config.yaml
groups_per_token: 2
rope_theta: 10000.0
schedule: "wsd"
z_loss: 0.0001
Below are experts of layer 8 (counted from 0) of a mixture-of-experts language model. Rows are named router (the router's row for the expert), gate (a neuron's input weights, with its number), up (a neuron's input weights, with its number), down (a neuron's output weights, with its number) and show model dimensions 0-127. Each number is 50 + 10 x the weight over its row's rms, rounded and kept within 0 to 99.
After each expert's rows: a language model's description of what the expert responds to; "gets" lists some tokens that make up at least twice as much of what it gets as of all text. This comes from a sample of Wikipedia text that the model never trained on. Tokens count by the router's weight.

# expert 11
router:49 49 41 50 43 57 63 46 59 57 58 54 41 40 52 49 30 63 51 52 39 23 54 47 46 47 71 34 54 40 43 40 54 48 37 47 67 40 70 41 58 37 35 33 52 42 65 59 48 35 55 41 45 51 35 56 47 68 36 40 49 69 58 41 40 51 47 65 38 41 59 46 44 60 45 43 45 59 50 41 53 62 68 36 59 57 49 52 39 65 46 38 38 51 32 59 45 44 68 31 48 55 52 51 42 59 41 44 52 49 38 58 49 40 52 62 49 55 42 38 61 41 37 47 56 30 49 50
gate0:58 53 50 45 42 70 35 40 79 49 62 56 50 54 66 24 60 69 60 42 53 54 43 36 52 53 71 41 37 52 42 40 63 53 57 63 53 54 62 34 42 47 57 45 54 53 63 42 41 46 57 26 41 38 34 47 34 65 63 54 31 31 42 51 46 58 63 51 63 51 46 63 57 67 56 46 44 29 43 43 58 47 67 56 54 59 55 60 40 72 51 50 59 55 47 63 53 51 48 50 36 53 51 51 43 52 30 56 63 48 42 65 39 45 37 33 61 46 52 49 43 41 49 29 45 36 49 26
up0:55 42 48 63 42 69 37 54 47 59 46 40 62 48 66 47 53 57 53 61 39 45 43 42 53 44 49 33 46 43 57 58 44 47 45 72 62 58 64 50 40 61 63 47 51 51 17 47 62 48 46 40 43 48 41 45 40 70 66 39 50 52 49 60 66 41 51 51 48 51 49 56 40 56 53 31 53 56 39 40 56 56 62 46 42 50 57 55 48 57 43 52 55 52 40 54 38 56 23 30 53 55 39 67 58 48 51 46 70 50 56 61 51 59 64 74 56 46 47 34 65 47 52 41 65 39 66 61
down0:53 55 50 40 54 44 36 37 46 54 66 64 59 52 60 53 31 60 50 61 40 33 46 51 55 42 48 50 39 39 47 61 54 50 23 43 45 52 35 34 52 40 36 44 52 55 59 46 54 57 39 33 53 45 42 39 50 53 51 52 58 33 58 43 45 56 37 49 48 51 41 55 45 57 63 45 50 39 64 65 66 42 33 52 76 51 65 65 55 53 50 50 45 40 46 72 51 37 43 40 40 62 47 66 53 52 72 42 45 67 44 57 48 42 68 47 39 67 60 70 53 52 30 27 46 48 41 53
Short connectors and separators just before a numeric value in specs and tables, such as Installed power:, displacement of, (aged, approximately, ×.
gets: ": ", " ", " | ", " and ", " of ", " to "

# expert 12
router:56 47 38 66 51 62 56 38 61 58 81 55 39 58 41 54 48 63 59 60 43 25 60 49 51 44 52 39 69 35 51 36 36 43 54 38 51 51 68 46 58 28 45 32 48 46 60 63 46 42 57 36 44 57 43 59 66 48 41 41 42 66 52 31 50 37 41 69 42 44 72 44 54 59 37 51 54 62 56 54 48 50 56 38 42 49 49 41 49 75 38 48 40 51 34 63 51 27 68 51 41 63 56 45 39 54 38 46 56 28 46 58 39 39 61 55 56 62 45 40 67 57 32 51 57 38 55 45
gate0:62 49 60 50 46 67 39 37 56 61 53 48 59 46 52 40 27 53 37 44 61 33 53 41 54 47 61 49 45 35 79 54 40 67 47 46 56 53 44 36 54 57 44 47 39 40 66 65 37 36 40 64 52 56 55 52 51 45 60 49 57 47 43 56 40 41 50 61 53 40 47 38 51 54 55 71 42 62 45 46 40 64 59 47 49 41 35 56 57 52 64 41 42 48 24 45 57 37 63 60 56 34 59 47 59 40 30 58 34 54 48 53 41 50 56 23 54 41 63 62 54 42 66 55 50 56 53 68
up0:56 54 55 52 43 55 67 49 51 48 50 43 41 37 37 53 61 61 58 51 53 48 45 59 54 65 58 53 61 48 43 42 41 42 55 48 36 46 55 63 62 45 52 45 56 62 50 33 51 38 59 57 61 39 52 42 34 71 56 58 50 43 50 46 42 60 64 56 49 59 59 55 45 43 36 29 46 63 54 52 68 43 49 59 41 49 58 54 46 52 33 53 60 55 53 41 45 40 42 43 51 54 46 53 52 53 60 69 53 44 60 64 62 38 31 74 57 61 40 47 47 31 46 52 50 46 45 40
down0:48 70 36 39 54 39 37 56 54 47 63 48 54 69 47 47 54 56 55 48 43 43 50 50 54 55 57 42 60 44 65 52 40 59 55 69 35 55 59 70 54 43 56 59 47 47 65 67 56 58 42 52 57 54 44 45 51 39 37 41 48 55 50 61 51 61 59 64 65 41 60 46 51 37 48 59 50 57 70 51 48 58 50 56 51 53 62 62 67 58 55 49 49 57 42 56 40 43 40 47 50 53 50 66 48 36 53 57 58 26 52 52 42 46 55 56 67 47 66 46 54 39 47 75 47 70 51 46
Separators and quantity words right before a number, such as table pipes, opening parentheses, coordinate marks, "at least", "aged", "about".
gets: " | ", " (", " ", "°N ", ") | ", "; "

# expert 48
router:44 41 51 70 40 54 54 35 66 59 59 52 40 45 39 34 47 58 54 57 43 58 49 36 37 49 52 30 58 43 38 39 46 33 39 43 56 46 54 31 48 39 54 38 62 38 52 64 61 48 63 42 49 49 46 53 64 55 41 40 46 50 56 53 24 43 25 44 38 49 71 63 49 52 52 61 36 66 51 47 30 72 50 38 52 66 29 48 48 38 51 47 56 53 43 46 55 41 56 52 39 56 54 60 46 54 41 49 59 45 54 46 43 37 68 51 58 69 45 43 62 47 35 46 64 45 47 34
gate0:42 62 43 55 37 42 46 47 35 68 62 44 39 54 55 53 48 53 51 52 61 46 47 53 43 52 61 39 57 57 55 43 45 63 56 47 52 55 53 46 48 49 50 55 64 36 62 67 41 53 43 57 34 48 47 51 48 68 52 42 47 67 40 71 58 64 58 65 30 56 53 50 58 48 52 37 50 39 62 53 57 38 51 46 60 50 49 38 58 39 70 55 62 42 38 56 50 58 31 35 38 59 61 38 45 45 45 51 50 31 45 64 33 42 37 48 41 80 40 50 63 52 53 67 52 32 59 54
up0:52 60 53 46 52 51 38 68 46 40 43 40 42 49 61 61 48 45 64 52 27 60 34 33 55 61 58 34 53 55 55 63 47 49 51 29 43 50 31 48 45 68 44 47 62 35 62 57 61 51 26 52 64 38 41 49 55 57 54 71 58 45 53 40 42 44 56 38 59 69 52 71 48 38 62 64 39 55 36 60 44 43 56 58 54 43 48 36 54 39 44 66 75 72 37 53 58 58 63 61 34 64 51 36 67 43 52 55 60 66 69 56 68 51 47 65 54 72 45 40 56 46 40 58 56 40 29 57
down0:61 54 65 45 38 43 49 51 50 46 66 46 57 51 65 54 39 46 46 54 60 59 47 49 59 52 36 52 50 33 30 40 48 54 57 56 56 58 33 58 47 70 47 44 55 62 54 52 51 51 59 43 50 42 52 56 51 40 52 38 59 37 49 46 49 50 39 84 54 53 56 38 56 40 51 50 40 44 51 72 42 53 58 39 57 50 48 51 28 54 35 70 47 54 55 79 56 50 43 36 48 60 42 68 55 54 55 59 56 55 44 46 27 49 44 53 47 31 44 35 45 37 36 64 58 55 55 60
Possessive 's and possessive pronouns such as its, his, their, this, often after "the" plus a noun, e.g. dragon's, planet's, its own.
gets: "'s", " its", " their", " his", " This", " this"

# expert 59
router:50 44 46 53 53 62 62 43 43 63 62 47 42 54 47 35 47 41 45 59 55 36 54 54 49 32 68 44 63 49 51 43 45 54 42 37 48 31 69 43 44 50 35 48 52 47 67 59 54 54 48 49 50 44 43 61 72 63 53 49 48 52 51 50 34 38 40 57 43 47 52 61 56 69 54 55 45 64 56 49 46 59 65 47 30 46 44 44 46 64 42 33 40 43 31 52 59 39 63 44 48 68 61 57 50 63 37 35 65 31 29 54 40 38 50 66 45 60 42 38 52 42 45 50 58 36 64 40
gate1:34 31 36 44 46 40 40 46 62 49 36 34 51 69 75 61 65 35 51 65 56 29 36 44 48 50 32 48 62 48 60 61 46 39 38 56 67 62 70 61 74 49 46 46 45 41 59 34 48 61 63 48 47 43 58 58 71 60 35 35 31 51 44 48 43 27 38 41 33 41 43 42 58 67 61 55 51 43 63 51 41 53 55 54 26 51 49 49 48 51 41 59 54 37 51 53 52 61 41 36 58 53 32 57 33 43 57 52 57 33 28 47 60 57 54 37 53 54 60 40 64 58 48 45 67 45 53 38
up1:59 68 55 42 60 36 48 58 49 55 68 74 60 56 48 67 50 66 56 38 44 43 52 65 58 42 60 50 58 53 56 55 55 54 42 42 57 31 52 31 34 54 40 53 57 52 42 71 53 51 62 59 48 41 50 52 49 58 55 44 58 52 32 59 49 60 62 41 57 60 32 44 35 41 55 38 58 56 36 45 70 48 47 56 51 65 27 53 49 53 48 61 40 51 57 50 54 44 50 51 61 51 42 59 55 44 56 50 34 48 58 48 46 42 77 43 55 61 63 65 46 49 44 45 39 64 57 50
down1:67 41 44 48 48 54 39 51 51 47 50 24 49 45 67 52 56 63 37 61 64 64 47 45 56 55 55 46 51 48 39 64 53 63 40 49 59 49 31 63 50 45 58 54 53 46 55 33 63 48 64 39 57 57 49 47 65 40 60 39 60 55 47 29 46 55 41 42 59 46 49 41 57 37 42 48 37 62 48 45 32 47 42 39 30 48 45 43 38 57 47 38 34 53 55 71 41 56 54 40 52 43 48 47 57 43 59 63 37 43 63 64 44 63 46 55 49 36 45 59 48 52 40 56 56 59 70 48
Section headings, table delimiters and line-start markup, such as ==See also==, |---|---|, a pipe opening a table after a heading.
gets: "==", "\n", " ==", "==See also==", "|", "==="

# expert 38
router:41 36 36 51 45 53 52 43 55 48 49 50 37 48 42 49 43 42 45 66 32 39 60 44 47 47 51 41 57 51 49 39 51 42 37 52 60 39 64 55 43 49 42 43 55 46 56 59 52 25 52 39 46 45 44 49 55 60 21 39 39 72 52 42 53 49 46 69 31 42 49 50 51 62 42 45 36 72 52 45 32 62 72 45 41 51 34 44 50 52 46 40 36 41 51 66 61 42 66 34 43 56 61 57 53 60 45 52 48 47 40 45 49 38 53 46 58 69 42 43 53 45 35 48 62 49 47 39
gate1:59 51 43 66 39 52 53 52 53 59 54 50 33 53 63 59 79 36 43 57 62 69 58 53 42 44 50 72 62 53 47 70 42 55 35 60 56 58 35 51 51 37 46 49 36 53 45 76 65 78 53 48 34 53 46 49 58 64 53 44 33 49 44 60 39 50 42 41 30 41 38 51 70 66 53 64 58 61 36 41 53 69 42 29 39 50 32 53 53 30 58 54 38 49 48 57 54 38 41 51 59 48 47 49 36 51 60 57 71 58 54 41 48 56 56 46 31 40 56 65 42 44 56 49 56 46 36 53
up1:39 46 60 41 29 50 44 44 47 55 50 50 34 70 54 57 64 37 29 51 38 44 51 49 80 54 51 46 69 43 58 56 53 57 38 39 56 35 45 58 39 42 50 49 48 75 38 60 54 50 48 54 45 50 45 52 62 28 43 46 63 46 24 66 51 41 53 60 45 53 40 64 54 70 53 50 53 69 37 33 49 51 44 44 49 35 27 57 48 51 50 51 51 42 55 42 60 45 50 58 55 31 36 68 48 72 42 65 52 51 42 48 65 38 51 66 51 64 70 82 63 32 49 57 46 50 55 31
down1:57 42 53 53 58 52 64 63 38 33 48 53 64 51 50 62 54 38 55 42 58 46 48 50 54 48 33 41 58 51 37 45 45 42 63 56 70 50 52 57 42 42 57 42 34 49 46 50 42 40 40 44 61 55 54 43 47 33 37 60 45 47 72 62 41 57 45 46 65 39 65 51 42 41 54 48 36 60 68 52 69 43 57 56 57 57 36 42 50 53 53 45 62 40 38 72 61 33 42 47 44 66 60 40 39 45 44 63 42 61 64 58 63 49 64 71 57 73 64 46 42 58 54 38 65 55 59 43
Pipe or space starting a table row or list line before a number, and sentence-initial In/On before years.
gets: "| ", " ", "- ", " | ", ", ", " in "

# expert 5
router:60 38 39 59 32 47 51 43 61 46 42 63 38 41 40 49 36 52 65 53 45 36 66 31 52 61 50 38 55 56 43 32 34 47 43 43 52 38 51 30 49 45 41 36 66 37 48 54 55 41 45 49 43 36 44 54 69 54 39 35 34 55 56 36 29 55 44 52 44 46 49 55 51 49 54 61 38 49 49 48 40 64 55 48 41 61 36 45 34 50 42 47 27 50 38 51 49 40 55 39 48 66 65 49 44 47 50 39 51 65 39 54 46 45 63 76 49 66 44 30 65 48 43 61 54 36 49 42
gate0:55 47 46 52 54 55 61 55 50 58 53 43 49 57 56 40 58 40 55 31 47 55 50 50 50 34 53 57 57 45 50 64 73 57 51 61 59 61 42 39 77 47 57 44 85 27 47 56 46 60 65 39 33 40 37 48 78 47 48 51 59 44 60 53 46 41 43 60 50 52 50 53 41 50 61 34 48 37 55 56 44 53 32 50 57 58 46 59 42 48 35 39 46 55 44 52 41 34 64 44 57 54 49 46 46 43 50 53 65 53 60 43 48 59 61 46 39 56 65 52 34 46 28 52 58 33 58 51
up0:39 48 41 47 46 44 39 48 39 26 45 53 51 34 47 61 43 44 43 45 53 55 48 26 48 48 63 39 54 55 52 39 28 24 46 50 61 51 48 52 49 59 48 75 31 52 40 65 46 43 60 63 46 37 49 54 39 48 46 53 55 51 44 64 41 49 51 53 45 55 57 39 41 40 60 59 48 43 54 57 54 46 62 59 42 48 59 37 48 64 54 35 54 49 51 54 43 51 40 52 56 64 62 55 70 43 57 53 30 40 54 65 52 45 54 51 46 46 44 46 34 37 58 51 55 61 46 47
down0:50 55 52 47 54 54 60 42 32 50 41 41 56 50 50 72 61 44 63 41 47 27 42 36 54 36 49 49 46 63 59 61 66 36 48 45 63 55 53 51 60 42 55 49 43 53 61 60 50 59 61 40 46 46 48 54 39 48 34 60 53 46 55 58 48 68 58 40 42 31 58 49 63 43 40 62 57 61 54 52 42 50 46 36 54 54 55 54 59 39 42 44 46 52 38 56 43 56 53 71 45 48 50 65 61 45 44 57 51 34 30 54 38 38 65 38 49 40 33 39 45 52 40 39 29 38 44 50
Mid-word pieces ending in a vowel inside foreign proper names and place names, such as Ger'a'ardsbergen, Dv'ina', Jam'ia', T'aho'e.
gets: "o", "ia", "i", "a", "ra", "ana"